Weights of a small mixture-of-experts language model, trained from scratch on English Wikipedia.
Size: 14 layers, vocabulary 5865, 27.6M parameters.
Experts: 40 experts in each of 10 layers, 96 SwiGLU neurons an expert, 2 picks a token, a softmax router, a shared expert of 128 neurons.
Training: a variant of Adam for the experts, 6669 steps.
Below are experts of layer 5 (counted from 0) of a mixture-of-experts language model. Rows are named router (the router's row for the expert), down (a neuron's output weights, with its number) and show model dimensions 0-191. Each number is 200 + 40 x the weight over its row's rms, rounded and kept within 0 to 999.
After each expert's rows: a language model's description of what the expert responds to; "raises" lists some tokens whose logits its average output raises strongly, later layers aside. This comes from a sample of Wikipedia text that the model never trained on.

# expert 29
router,225,162,218,160,243,188,173,212,162,159,240,181,143,248,225,250,236,276,183,189,200,197,232,189,237,230,205,140,202,182,145,220,200,186,231,170,203,171,238,194,216,254,197,216,150,166,265,129,237,184,230,268,238,219,167,226,224,169,249,155,262,183,191,203,140,131,162,251,199,164,291,201,265,204,174,186,189,129,235,204,175,216,249,203,174,263,206,213,172,222,167,142,156,240,202,167,203,203,190,173,177,223,217,251,195,183,207,259,187,221,140,166,203,223,309,192,248,170,247,89,240,180,131,182,217,202,241,170,212,138,286,119,228,213,272,160,175,231,192,174,298,211,243,216,156,218,235,229,170,184,190,208,83,156,233,215,195,163,192,227,146,211,136,107,202,149,203,186,184,125,189,202,214,193,217,168,194,145,222,200,226,248,215,197,221,245,251,259,204,106,234,270
down1,253,162,238,178,207,137,182,251,204,245,204,256,213,225,252,243,143,186,176,222,222,181,242,168,230,204,234,241,263,261,260,192,303,181,178,189,187,111,224,181,211,240,210,131,194,214,188,227,230,252,207,210,199,132,214,182,184,206,208,229,205,199,195,142,182,191,235,183,212,168,216,182,248,167,165,202,210,253,205,252,257,160,227,149,268,234,285,222,258,203,233,185,220,262,182,203,216,159,243,203,175,145,193,185,162,184,181,194,189,283,212,207,127,202,252,167,214,182,220,249,194,130,188,221,282,229,212,229,249,215,103,172,208,103,207,174,205,268,297,213,238,156,183,191,230,225,254,154,164,221,151,267,203,193,222,288,187,192,169,159,224,187,141,166,156,189,129,152,190,216,206,241,182,94,204,217,143,209,168,206,160,244,195,304,256,104,165,199,199,188,237,194
down2,208,204,249,202,239,285,193,211,235,207,145,183,247,212,282,176,188,202,151,161,198,235,161,145,238,146,223,172,260,158,158,225,191,212,241,160,165,108,278,138,184,166,225,199,190,252,220,215,219,186,206,218,181,247,188,218,153,215,237,240,242,184,209,174,244,145,91,177,200,248,200,201,235,223,132,208,199,169,187,164,170,183,127,135,223,152,251,223,137,199,259,200,163,186,203,159,169,211,158,220,234,147,238,129,221,112,272,303,175,151,180,248,280,243,264,284,236,249,237,151,198,227,298,173,246,176,196,184,211,251,220,214,158,252,218,204,173,186,172,195,127,228,110,213,123,183,177,203,240,196,223,156,244,219,171,256,206,199,167,165,187,226,237,189,217,228,215,154,183,229,202,204,277,221,159,182,196,102,228,228,253,191,175,157,199,215,227,187,200,195,215,202
down3,237,172,215,232,276,161,192,254,255,223,176,171,185,245,164,266,240,160,206,234,196,207,214,184,123,238,243,208,199,225,245,166,213,202,254,174,177,197,241,245,201,206,103,187,177,88,274,248,201,156,178,185,190,207,182,183,218,229,172,182,198,195,167,220,153,163,173,176,204,166,171,226,218,223,276,158,171,124,142,220,176,232,232,235,227,224,185,254,238,220,267,151,162,221,128,217,230,231,217,136,147,216,186,204,201,192,169,147,230,188,217,269,265,178,227,183,288,195,195,141,198,145,265,191,188,201,205,203,186,168,166,162,263,197,209,201,206,142,179,174,210,208,187,202,191,173,114,208,185,127,173,155,295,158,211,147,256,165,238,280,207,194,248,157,217,219,214,194,110,161,209,243,193,216,249,179,209,127,283,98,247,159,213,210,192,295,207,244,183,116,193,235
Description: Article and word starts
raises: "c", " ", "ons"

# expert 8
router,232,164,164,176,205,224,187,186,167,254,172,124,241,196,204,155,173,265,223,189,208,240,154,191,214,100,243,127,196,156,320,276,188,123,241,233,194,228,168,187,222,235,261,143,238,229,235,175,145,244,181,197,201,263,179,181,261,105,180,196,217,221,223,168,165,228,177,169,202,231,218,193,247,161,276,156,133,243,185,203,209,260,136,158,214,222,233,191,200,199,166,139,159,207,153,240,214,193,170,193,224,214,218,147,265,247,253,205,246,209,197,174,208,182,182,273,183,212,170,216,222,220,93,152,183,234,234,212,177,170,98,200,216,171,208,238,181,206,143,224,154,191,113,223,184,138,206,259,198,129,191,242,183,175,190,155,216,244,173,249,163,183,205,92,198,178,146,134,265,197,218,237,165,136,239,250,187,189,168,238,153,226,234,227,179,219,215,169,212,165,150,164
down1,199,176,130,149,217,142,255,233,286,193,163,205,211,226,182,125,162,263,233,183,112,196,254,303,229,160,221,226,188,213,209,274,240,219,193,233,172,108,185,192,172,210,201,234,197,258,217,211,180,243,172,241,168,264,207,130,226,189,166,272,243,206,210,179,178,166,215,210,187,214,265,171,183,243,162,215,131,133,272,293,207,290,133,150,185,157,192,157,248,218,244,163,178,218,259,230,176,242,195,199,178,168,240,172,196,248,232,159,237,200,293,190,203,260,170,230,164,107,224,197,195,204,227,174,220,155,244,223,182,229,240,181,214,213,157,187,217,207,159,173,202,230,159,252,247,193,202,221,106,232,251,203,212,244,160,238,186,232,134,223,239,205,196,128,244,173,189,187,242,191,166,177,157,132,195,184,222,194,192,220,205,114,159,186,161,182,182,260,236,295,168,192
down2,201,264,222,214,171,148,176,151,202,193,223,183,173,193,216,185,181,284,124,198,177,229,158,234,200,132,227,216,189,197,202,202,161,269,237,261,165,160,171,203,160,242,176,198,116,174,253,196,213,199,202,218,188,228,162,193,203,111,231,158,164,145,160,205,219,238,334,171,205,149,173,228,231,255,223,208,125,204,264,234,104,187,154,206,166,151,156,237,243,238,209,137,252,215,144,145,142,198,198,139,217,221,211,106,207,243,207,244,254,173,239,165,183,197,206,232,278,177,128,154,213,187,175,202,170,289,257,177,185,219,194,234,144,201,217,159,155,189,163,220,228,207,214,263,308,167,192,224,218,174,152,254,232,218,184,229,198,184,246,290,193,222,280,276,164,189,184,200,243,190,242,156,169,238,171,174,224,231,172,194,250,219,237,122,198,211,173,220,247,225,181,232
down3,228,219,216,180,251,199,195,176,282,274,164,161,145,216,214,193,139,237,230,179,177,231,174,192,208,176,125,217,264,172,200,232,188,255,167,236,207,187,207,191,248,214,181,232,286,206,219,183,186,207,151,122,173,169,252,220,241,241,198,165,205,169,144,127,227,156,172,214,194,223,131,152,248,181,187,287,169,224,269,151,272,258,209,190,232,195,146,151,133,148,258,173,179,261,162,229,160,216,268,214,168,191,180,228,133,228,231,232,137,219,137,212,166,214,204,168,180,154,108,152,204,160,180,177,265,211,240,164,169,157,170,167,273,197,225,181,268,189,210,171,270,134,186,265,300,163,191,243,165,201,151,160,193,214,158,216,161,163,201,237,226,193,241,235,121,160,236,185,218,224,242,175,151,253,161,222,237,214,181,192,256,237,216,199,106,121,197,159,208,205,200,161
Description: Early pieces of Latinate words
raises: "et", "o", "en", "os", "ur", "ant"

# expert 27
router,234,187,241,278,148,205,176,201,172,208,203,218,194,185,128,220,183,201,261,193,224,243,217,177,135,151,239,146,215,183,251,153,208,245,139,210,165,190,268,196,208,155,232,274,171,214,164,174,230,181,218,197,177,165,174,169,238,125,147,204,229,213,144,233,187,228,214,221,200,183,217,191,166,185,167,143,133,166,237,197,191,190,152,161,223,236,173,124,255,220,215,250,200,161,145,169,163,251,215,176,184,228,169,319,186,183,229,257,234,301,220,226,200,196,213,252,187,247,265,207,225,275,122,240,225,224,157,225,211,154,214,146,221,199,188,168,155,152,230,236,223,227,195,166,221,195,230,162,200,299,133,133,38,159,152,284,242,142,182,157,207,235,193,188,187,172,256,198,213,234,217,186,209,151,240,178,218,238,196,264,234,218,234,193,253,183,189,176,169,136,133,226
down1,187,197,177,306,222,199,214,235,240,184,180,161,164,154,222,122,164,198,186,158,250,216,243,153,148,130,163,188,229,186,166,164,161,245,189,231,291,220,284,227,143,198,190,96,174,271,185,145,165,184,226,224,106,182,166,234,166,159,190,177,243,240,238,199,184,195,151,225,229,116,223,184,236,152,248,170,207,204,228,202,206,164,228,220,178,173,195,122,224,231,186,208,133,126,157,177,176,218,198,174,221,206,226,185,168,148,197,187,236,197,230,209,224,187,183,287,102,217,249,122,221,202,173,131,187,202,141,169,184,106,181,183,174,168,158,190,206,168,215,248,234,205,237,244,160,173,235,167,157,164,211,156,164,257,248,298,166,231,248,195,165,251,166,146,137,211,172,163,202,251,184,181,238,159,185,218,244,197,175,265,192,236,163,211,176,130,220,173,213,258,138,145
down2,155,182,236,233,201,146,197,191,187,307,141,128,235,199,240,163,257,206,212,269,159,211,198,191,237,255,214,159,200,227,214,161,209,167,224,186,180,198,212,160,173,169,255,278,147,212,194,247,163,190,159,222,217,243,195,234,194,130,156,157,173,209,207,206,192,185,308,179,255,209,209,248,178,170,324,270,238,144,201,131,225,207,238,175,217,193,227,139,273,216,225,108,195,251,82,159,244,213,167,230,207,223,200,174,240,172,253,119,223,145,172,200,176,173,212,166,216,242,210,203,176,195,193,136,228,192,169,224,199,168,258,213,174,260,246,156,213,222,131,201,198,205,227,176,152,214,210,214,273,208,203,204,188,141,273,176,278,230,262,154,205,224,262,253,205,220,158,185,213,138,212,193,212,82,235,183,178,197,205,164,214,203,249,162,174,210,250,147,258,177,231,184
down3,199,253,207,237,157,211,138,201,221,193,233,179,235,120,114,197,226,209,203,180,176,167,226,236,298,308,218,129,217,163,233,245,197,219,214,176,191,269,202,179,196,140,201,220,205,212,198,168,186,213,150,291,233,193,267,169,269,228,172,175,223,229,165,198,197,217,338,214,203,162,246,167,251,244,209,177,137,183,219,189,160,233,283,258,201,251,171,159,238,226,216,192,218,210,226,225,214,154,155,108,242,153,208,187,244,296,231,227,186,144,187,168,171,165,200,228,162,176,210,219,176,195,136,167,209,188,262,221,224,211,209,252,180,250,114,125,198,145,141,161,224,201,252,150,143,143,162,181,233,222,185,218,133,264,180,278,243,198,191,183,258,201,237,186,187,224,211,157,142,166,140,201,148,139,171,248,183,194,162,173,179,228,179,210,241,195,243,174,207,163,180,244
Description: Short word-start pieces
raises: "ain", "in", "ill", "our", "ir", "att"

# expert 19
router,151,249,162,187,231,229,186,246,212,223,211,197,156,170,239,92,224,256,281,192,273,173,148,203,173,197,203,158,209,191,238,173,220,227,234,226,251,252,160,186,161,226,221,225,216,236,232,147,272,215,254,189,186,198,234,185,250,162,216,158,270,219,184,134,227,154,266,141,210,167,262,272,181,182,136,222,176,292,149,236,201,170,238,164,124,238,135,160,230,187,148,213,209,229,195,203,224,198,140,208,163,236,185,265,145,139,138,209,143,217,205,163,198,209,147,146,205,194,163,268,152,183,203,227,163,236,214,183,168,198,261,143,191,238,271,181,185,219,187,220,163,195,204,152,152,209,229,227,271,221,217,210,258,156,182,117,208,222,242,223,180,183,136,156,155,215,132,166,198,260,110,154,237,214,224,178,224,216,252,153,242,214,187,185,197,241,293,220,160,263,173,262
down1,152,180,219,248,217,273,259,225,209,220,204,178,171,208,100,193,205,172,219,181,243,210,241,177,182,191,233,230,218,198,203,197,229,204,226,185,258,214,214,207,194,168,223,225,153,244,216,125,179,189,154,217,152,201,197,170,166,225,284,237,247,179,219,297,155,231,205,133,162,211,220,187,177,130,182,212,229,238,225,176,218,153,133,199,247,228,242,165,171,222,254,160,134,178,187,120,221,240,190,250,195,236,271,281,250,150,149,222,166,231,191,258,272,161,220,197,219,249,214,269,167,221,154,181,172,116,302,231,182,146,219,115,221,298,211,219,250,185,297,259,223,165,237,233,211,163,194,254,200,164,192,250,145,195,227,179,127,212,202,236,181,201,200,192,273,125,183,153,169,228,210,191,197,150,249,124,186,215,202,237,223,248,244,130,172,197,229,196,242,197,136,169
down2,172,267,230,124,193,236,224,201,218,232,209,241,200,227,135,215,185,223,201,235,149,167,174,116,195,156,211,182,272,176,184,228,240,213,177,245,154,225,168,246,158,173,218,196,237,225,169,171,199,98,197,127,243,212,248,255,198,303,202,204,179,154,151,188,209,240,265,223,219,231,209,147,123,259,196,185,196,229,189,214,160,191,185,224,218,147,160,164,197,243,241,273,278,241,110,196,212,166,181,176,187,209,213,222,248,148,213,146,163,248,244,203,235,186,199,97,254,195,151,280,170,251,223,166,194,153,128,191,290,174,184,146,205,162,233,181,187,202,176,177,202,198,171,235,197,254,159,228,180,214,200,215,162,184,177,98,197,240,200,175,136,213,188,162,139,134,130,180,200,231,98,284,207,238,212,150,218,231,201,157,189,196,251,202,184,227,211,226,189,110,237,177
down3,226,256,191,189,225,228,234,235,204,210,199,218,215,226,176,205,160,255,183,74,218,121,228,189,201,160,193,247,186,216,244,151,200,207,137,181,217,273,156,176,189,183,237,108,196,197,210,252,164,216,261,252,213,265,206,178,248,241,208,242,228,202,200,222,121,188,201,214,210,208,136,281,240,218,188,193,194,208,295,185,174,185,285,179,148,258,220,148,220,180,195,278,200,153,230,148,164,160,170,200,231,251,241,205,192,203,96,233,245,218,192,113,196,189,114,233,215,189,132,183,186,209,186,272,135,95,171,236,201,207,139,209,185,233,215,204,210,216,263,209,225,197,157,207,224,264,223,200,233,248,155,215,224,206,185,207,195,122,193,192,166,158,220,192,279,214,156,151,212,224,205,208,274,235,169,177,267,247,160,186,181,146,130,188,212,226,254,176,228,205,106,144
Description: Superscripts and name fragments
raises: "=", "M", "-", "2", "1", "S"

# expert 31
router,182,191,247,163,241,258,216,186,200,137,218,194,102,233,172,208,262,207,200,191,209,201,214,154,197,181,254,250,215,215,187,206,221,165,167,190,198,196,157,280,251,262,212,254,196,191,126,195,146,253,216,172,198,195,184,219,205,211,212,176,218,145,233,207,151,290,189,177,216,247,224,263,173,109,200,277,258,111,227,196,141,208,216,225,187,269,266,190,150,209,252,281,192,180,160,223,182,220,140,176,161,196,201,216,159,254,236,237,120,221,163,196,232,172,183,153,155,229,161,165,171,179,208,197,245,227,186,157,264,168,211,144,114,224,205,113,245,226,226,199,248,223,166,293,193,205,232,215,153,182,157,180,233,256,247,209,222,298,213,164,241,139,211,241,248,266,231,259,196,181,222,259,213,258,268,170,236,200,117,197,147,204,254,179,141,223,174,163,227,229,204,195
down25,231,174,243,232,188,133,227,224,177,188,179,237,191,174,102,184,220,205,178,199,259,175,192,190,246,148,201,237,188,129,225,162,165,166,204,252,273,165,163,203,221,208,155,249,202,190,226,266,257,249,201,216,258,204,166,175,215,236,152,214,202,291,145,138,173,186,215,120,211,139,230,237,188,223,154,187,190,266,121,206,195,223,252,198,149,264,177,242,223,191,201,234,185,199,207,204,210,266,255,136,219,254,189,151,214,168,214,198,210,123,179,253,248,208,137,147,217,215,151,249,230,234,140,175,174,224,263,237,171,227,235,189,227,205,200,223,225,223,219,177,231,236,181,125,200,198,174,198,232,181,315,199,154,174,186,147,176,195,275,107,235,70,145,243,244,183,150,225,197,243,238,207,115,244,201,238,260,221,139,139,237,206,240,155,231,167,175,227,204,217,158,210
down26,221,234,231,159,278,266,162,230,159,127,134,201,189,210,166,208,184,103,231,199,233,183,201,212,158,169,157,233,185,256,201,251,163,196,161,240,198,198,252,167,212,136,255,155,275,158,216,226,207,230,183,196,187,136,185,154,245,136,138,247,184,208,205,107,218,214,182,154,143,195,167,181,179,156,220,244,174,130,203,170,190,230,237,202,171,184,173,215,239,170,230,221,168,284,193,186,217,215,148,149,223,217,230,106,208,123,223,181,154,195,113,154,192,146,196,187,224,138,162,202,162,149,261,272,213,149,170,278,168,170,182,241,177,209,225,172,209,172,250,255,181,114,231,168,195,198,189,117,192,170,231,164,216,248,297,241,241,178,195,163,195,197,169,217,172,135,213,196,188,222,191,189,238,186,228,202,208,126,171,260,180,243,118,221,178,279,220,276,194,169,258,183
down27,289,262,227,158,170,138,189,250,139,188,272,160,237,222,155,207,170,172,204,238,222,222,222,186,215,256,148,175,168,241,175,201,210,194,185,185,286,157,158,168,201,184,179,195,206,245,250,186,207,213,200,193,265,172,182,154,167,191,205,286,185,261,129,133,246,192,222,230,224,278,192,193,180,199,208,122,183,189,184,227,181,186,200,149,189,170,247,229,255,234,198,209,178,192,216,271,77,254,187,118,192,199,166,222,258,255,214,223,137,235,191,230,181,235,160,240,233,188,202,270,212,155,232,251,176,193,215,217,122,158,237,212,226,192,170,265,205,183,185,231,158,210,174,271,160,225,224,284,203,177,200,204,71,168,170,147,224,222,230,270,172,149,233,201,210,175,93,114,240,298,200,204,216,201,177,245,235,251,183,208,199,232,230,181,278,181,201,222,189,198,175,192
Description: Commas and dashes
raises: "2", " | ", "1", " |", "3", "7"

# expert 24
router,223,197,212,264,177,202,162,202,184,229,166,215,160,125,157,214,175,161,316,249,252,159,155,223,221,233,164,153,258,258,189,182,211,211,139,176,213,194,150,194,190,162,244,171,227,215,177,219,147,107,150,244,223,225,171,123,212,200,167,191,155,186,190,209,261,128,206,227,204,133,148,138,159,204,172,168,235,173,168,158,183,204,204,263,179,181,210,141,227,216,247,273,220,164,135,199,160,208,226,229,225,212,195,277,193,187,152,159,173,127,264,148,181,194,138,116,171,188,181,195,238,171,190,175,233,242,134,181,160,198,221,206,174,214,220,172,212,179,154,153,200,229,205,124,195,250,216,166,216,203,316,203,235,179,254,172,149,158,191,273,213,242,168,215,166,194,107,156,113,205,196,207,294,165,158,163,262,228,173,253,212,196,192,232,223,152,193,146,153,182,281,211
down1,243,161,222,158,126,142,177,249,199,198,169,241,235,201,144,218,215,196,199,209,137,211,205,229,152,189,164,204,224,283,202,218,175,209,182,227,221,185,164,159,169,175,184,236,188,199,262,214,226,214,217,190,215,198,193,137,99,187,273,194,232,156,160,187,234,236,289,191,174,213,274,177,162,238,231,194,171,229,230,194,184,190,210,316,148,254,187,200,242,201,220,201,189,275,205,177,226,205,247,210,211,149,234,336,199,164,227,205,187,164,181,188,196,241,196,239,101,242,169,253,244,211,166,148,254,239,177,203,207,283,202,218,242,139,246,222,176,216,224,159,268,155,203,165,215,205,157,271,233,231,197,227,245,214,145,223,229,111,75,247,231,151,214,206,221,185,264,189,234,219,202,194,127,153,210,241,159,180,143,193,137,211,143,136,164,176,226,187,177,284,185,169
down2,235,244,180,140,203,217,254,226,277,139,201,143,184,202,263,206,171,168,178,180,152,159,193,211,209,221,179,218,291,119,221,173,207,161,207,204,193,223,192,208,202,221,207,203,252,256,226,167,194,217,190,231,217,188,215,201,235,187,119,182,177,221,141,202,205,124,135,213,207,179,188,180,189,187,202,194,211,230,240,215,258,155,253,216,240,208,171,221,215,248,182,275,187,206,236,238,175,213,263,176,183,268,189,222,250,203,162,209,182,135,246,195,167,206,238,164,275,226,216,176,182,259,225,247,249,210,232,179,222,272,161,150,149,223,213,171,259,168,131,228,283,210,170,180,198,205,329,255,140,233,207,150,85,177,250,154,235,213,139,240,185,185,136,141,156,136,205,198,151,296,193,234,262,157,184,202,128,100,164,162,180,251,168,152,214,236,214,201,273,227,204,221
down3,225,170,225,137,252,252,220,241,197,282,247,204,158,175,171,254,189,260,219,186,207,195,155,265,200,213,161,105,236,187,190,242,200,263,127,170,131,197,208,231,228,231,153,232,169,225,292,183,239,205,202,212,278,163,168,307,219,171,178,153,206,153,199,243,145,262,180,199,178,224,149,190,167,155,197,162,245,214,224,178,179,170,192,165,137,205,192,117,216,230,284,169,182,259,211,143,245,170,201,214,220,188,254,237,265,225,164,151,219,173,288,207,274,291,205,185,181,141,230,240,245,179,217,198,253,201,203,118,219,217,239,144,295,248,161,186,266,156,182,172,172,192,233,207,126,219,249,197,216,194,178,203,202,195,155,214,242,218,134,166,242,247,241,212,156,201,157,238,217,241,200,197,204,210,258,255,173,260,258,180,184,153,254,209,214,178,180,225,157,178,213,148
Description: Second word-piece syllables
raises: "ol", ".", "ong", "il", "ill", " |"

# expert 3
router,147,221,233,174,229,247,174,138,199,79,306,191,180,202,146,229,281,144,185,173,231,224,197,140,161,280,165,274,204,107,227,163,156,227,245,182,183,281,271,188,129,291,217,228,146,246,189,156,185,221,231,224,215,164,159,172,167,172,184,178,198,222,226,170,152,240,219,209,168,278,201,185,230,243,206,191,258,190,208,204,222,231,283,139,206,174,230,247,184,215,216,218,224,179,194,194,189,189,194,158,115,218,176,226,138,197,204,231,182,179,192,197,200,194,197,165,155,198,169,179,139,107,220,251,170,198,130,197,237,240,233,158,151,178,226,114,151,162,137,207,235,246,147,200,255,170,219,176,181,197,193,146,167,181,188,202,174,244,247,196,260,277,245,246,190,203,270,264,197,206,154,207,173,167,227,188,261,260,134,196,162,263,165,221,213,194,163,229,219,195,198,227
down0,215,190,212,173,232,217,159,213,199,191,237,203,241,189,195,175,170,180,205,205,206,222,205,210,267,191,107,142,188,171,245,227,288,156,224,159,204,212,249,251,183,154,299,247,211,232,210,130,237,190,272,197,138,231,135,170,187,149,166,159,176,169,109,179,229,211,235,185,204,244,209,201,191,174,257,244,185,259,278,178,178,209,206,224,243,157,239,205,196,259,245,152,189,230,216,191,219,200,216,154,174,223,253,207,164,203,227,168,240,245,251,202,213,172,115,179,155,210,191,213,171,150,213,193,182,140,105,227,179,205,284,146,250,211,209,183,243,224,137,279,166,226,217,208,225,213,169,166,147,208,166,146,63,205,127,206,291,256,254,159,200,132,237,185,221,251,130,248,235,140,232,213,225,220,178,217,241,217,163,203,198,204,229,114,171,212,175,152,210,251,266,207
down1,242,187,212,224,254,203,183,151,265,203,179,249,206,202,134,168,242,242,151,191,242,192,221,175,202,221,188,212,170,200,163,229,189,215,250,170,181,198,253,150,185,160,261,199,137,170,196,227,206,244,104,147,234,164,247,225,294,243,184,179,197,196,166,138,186,163,125,213,257,222,194,237,197,206,158,137,178,186,229,120,162,243,238,182,220,272,188,214,202,165,242,195,152,305,193,157,176,266,236,289,170,211,193,199,187,249,200,174,230,267,178,214,152,219,214,221,233,184,239,171,143,185,152,236,156,195,279,170,198,170,227,212,229,166,288,224,128,238,169,158,132,173,219,279,203,238,159,73,201,251,226,248,261,186,218,178,205,232,156,252,277,207,209,181,144,227,302,207,162,216,226,204,176,194,222,214,166,183,200,218,159,174,145,246,194,163,139,243,213,161,155,235
down2,176,198,208,134,229,225,204,178,205,204,261,257,215,237,199,182,232,167,259,160,220,182,136,142,160,206,153,188,212,139,197,278,160,205,231,164,250,130,200,161,262,186,154,233,199,203,196,167,225,125,257,200,161,181,266,197,197,234,237,204,196,237,161,224,187,191,171,132,257,189,226,176,258,219,195,214,216,187,159,159,204,201,158,168,258,231,205,187,130,236,148,178,236,214,242,191,191,160,251,244,215,217,181,81,105,213,212,118,165,178,200,179,216,247,234,145,204,217,290,167,187,225,250,229,206,281,125,209,211,172,255,154,252,239,180,167,254,246,304,251,179,242,175,205,193,167,246,254,191,220,196,242,271,198,224,204,241,198,203,281,137,172,240,191,225,221,178,238,234,180,172,233,192,257,219,215,101,236,327,215,219,174,180,218,177,157,219,183,241,215,210,248
Description: Hyphens and opening quotes
raises: "ac", "on", "un", "is", "to", "le"

# expert 1
router,246,172,234,281,239,166,251,234,266,142,272,250,164,207,157,196,207,245,239,185,221,112,215,175,234,200,176,198,238,194,137,206,173,157,253,212,228,248,213,205,173,175,175,271,169,232,274,163,195,198,288,263,166,234,215,197,225,180,166,198,237,264,146,147,183,201,184,200,160,208,300,228,106,200,216,232,223,169,135,251,193,184,252,214,212,245,176,225,183,177,179,171,161,242,169,208,172,204,176,154,161,264,152,225,246,164,168,273,160,183,181,249,128,213,134,176,260,179,154,213,127,173,193,180,149,147,243,208,197,245,194,215,195,270,121,221,154,156,216,231,180,140,263,196,183,224,201,260,232,171,211,232,288,142,256,216,261,239,204,200,191,171,197,222,265,215,175,245,209,197,229,256,174,231,158,257,139,172,169,192,150,271,232,168,221,250,153,160,182,205,173,163
down2,244,148,217,219,195,216,173,184,191,203,214,206,134,256,164,163,202,280,257,192,193,228,162,188,242,129,210,203,255,155,174,224,152,206,208,203,223,173,164,96,129,168,167,245,307,172,224,164,129,151,173,206,199,206,183,153,228,229,181,161,157,253,222,225,166,253,196,204,212,214,86,190,234,146,174,167,176,200,311,215,274,203,222,213,271,178,222,217,167,222,165,258,200,193,220,174,178,222,241,158,236,210,167,240,139,169,246,186,196,262,244,209,149,177,165,258,247,245,184,154,228,190,219,241,162,179,257,254,198,192,196,224,174,207,150,223,214,198,302,169,210,227,165,212,212,273,197,192,244,173,205,208,301,223,159,219,236,276,244,174,186,194,208,210,186,227,192,222,236,165,137,245,194,190,135,243,89,200,166,184,208,192,208,154,268,162,167,176,272,184,218,109
down3,121,189,258,199,138,222,219,223,238,221,242,171,243,241,211,166,233,196,208,216,310,277,234,134,173,249,182,159,278,235,195,258,206,162,168,182,211,195,223,198,140,207,182,204,198,239,263,237,224,201,223,261,181,172,276,219,181,212,212,193,178,272,244,247,147,160,156,245,157,212,180,160,172,202,187,230,193,217,174,161,219,260,182,241,215,181,149,184,175,212,237,211,220,119,187,172,212,163,184,216,201,88,216,201,168,261,147,205,227,201,181,270,212,263,216,211,191,227,196,267,187,256,211,299,157,278,218,244,154,142,237,209,210,258,125,146,132,263,195,248,228,232,201,191,224,126,145,211,269,235,217,225,177,176,214,172,206,137,150,190,183,172,151,235,182,145,143,200,214,162,208,188,190,194,258,142,201,263,213,194,153,293,170,255,257,216,188,248,235,220,136,195
down4,182,198,202,232,273,142,216,191,237,223,206,227,235,157,202,191,228,242,206,276,215,194,256,224,161,134,186,177,121,234,175,99,225,181,145,169,139,258,274,201,260,191,232,138,222,185,219,253,305,262,226,179,212,120,179,222,128,197,239,158,181,193,204,149,179,180,202,158,162,189,218,164,194,211,228,206,164,177,194,115,177,215,184,190,202,155,253,212,205,163,283,179,173,155,203,243,265,206,195,242,232,147,215,268,184,252,202,135,267,198,222,256,199,182,208,163,157,299,248,191,226,188,198,212,191,225,250,212,185,206,234,194,142,224,183,192,220,227,213,214,281,200,121,198,180,245,112,134,191,238,192,203,269,202,150,181,166,253,213,155,204,235,182,219,229,206,127,253,183,154,145,235,205,273,207,146,150,201,204,214,200,127,176,228,247,192,139,264,220,168,221,121
Description: Section heading starts
raises: "er.", ".", "us.", ", and", ", and the", ")."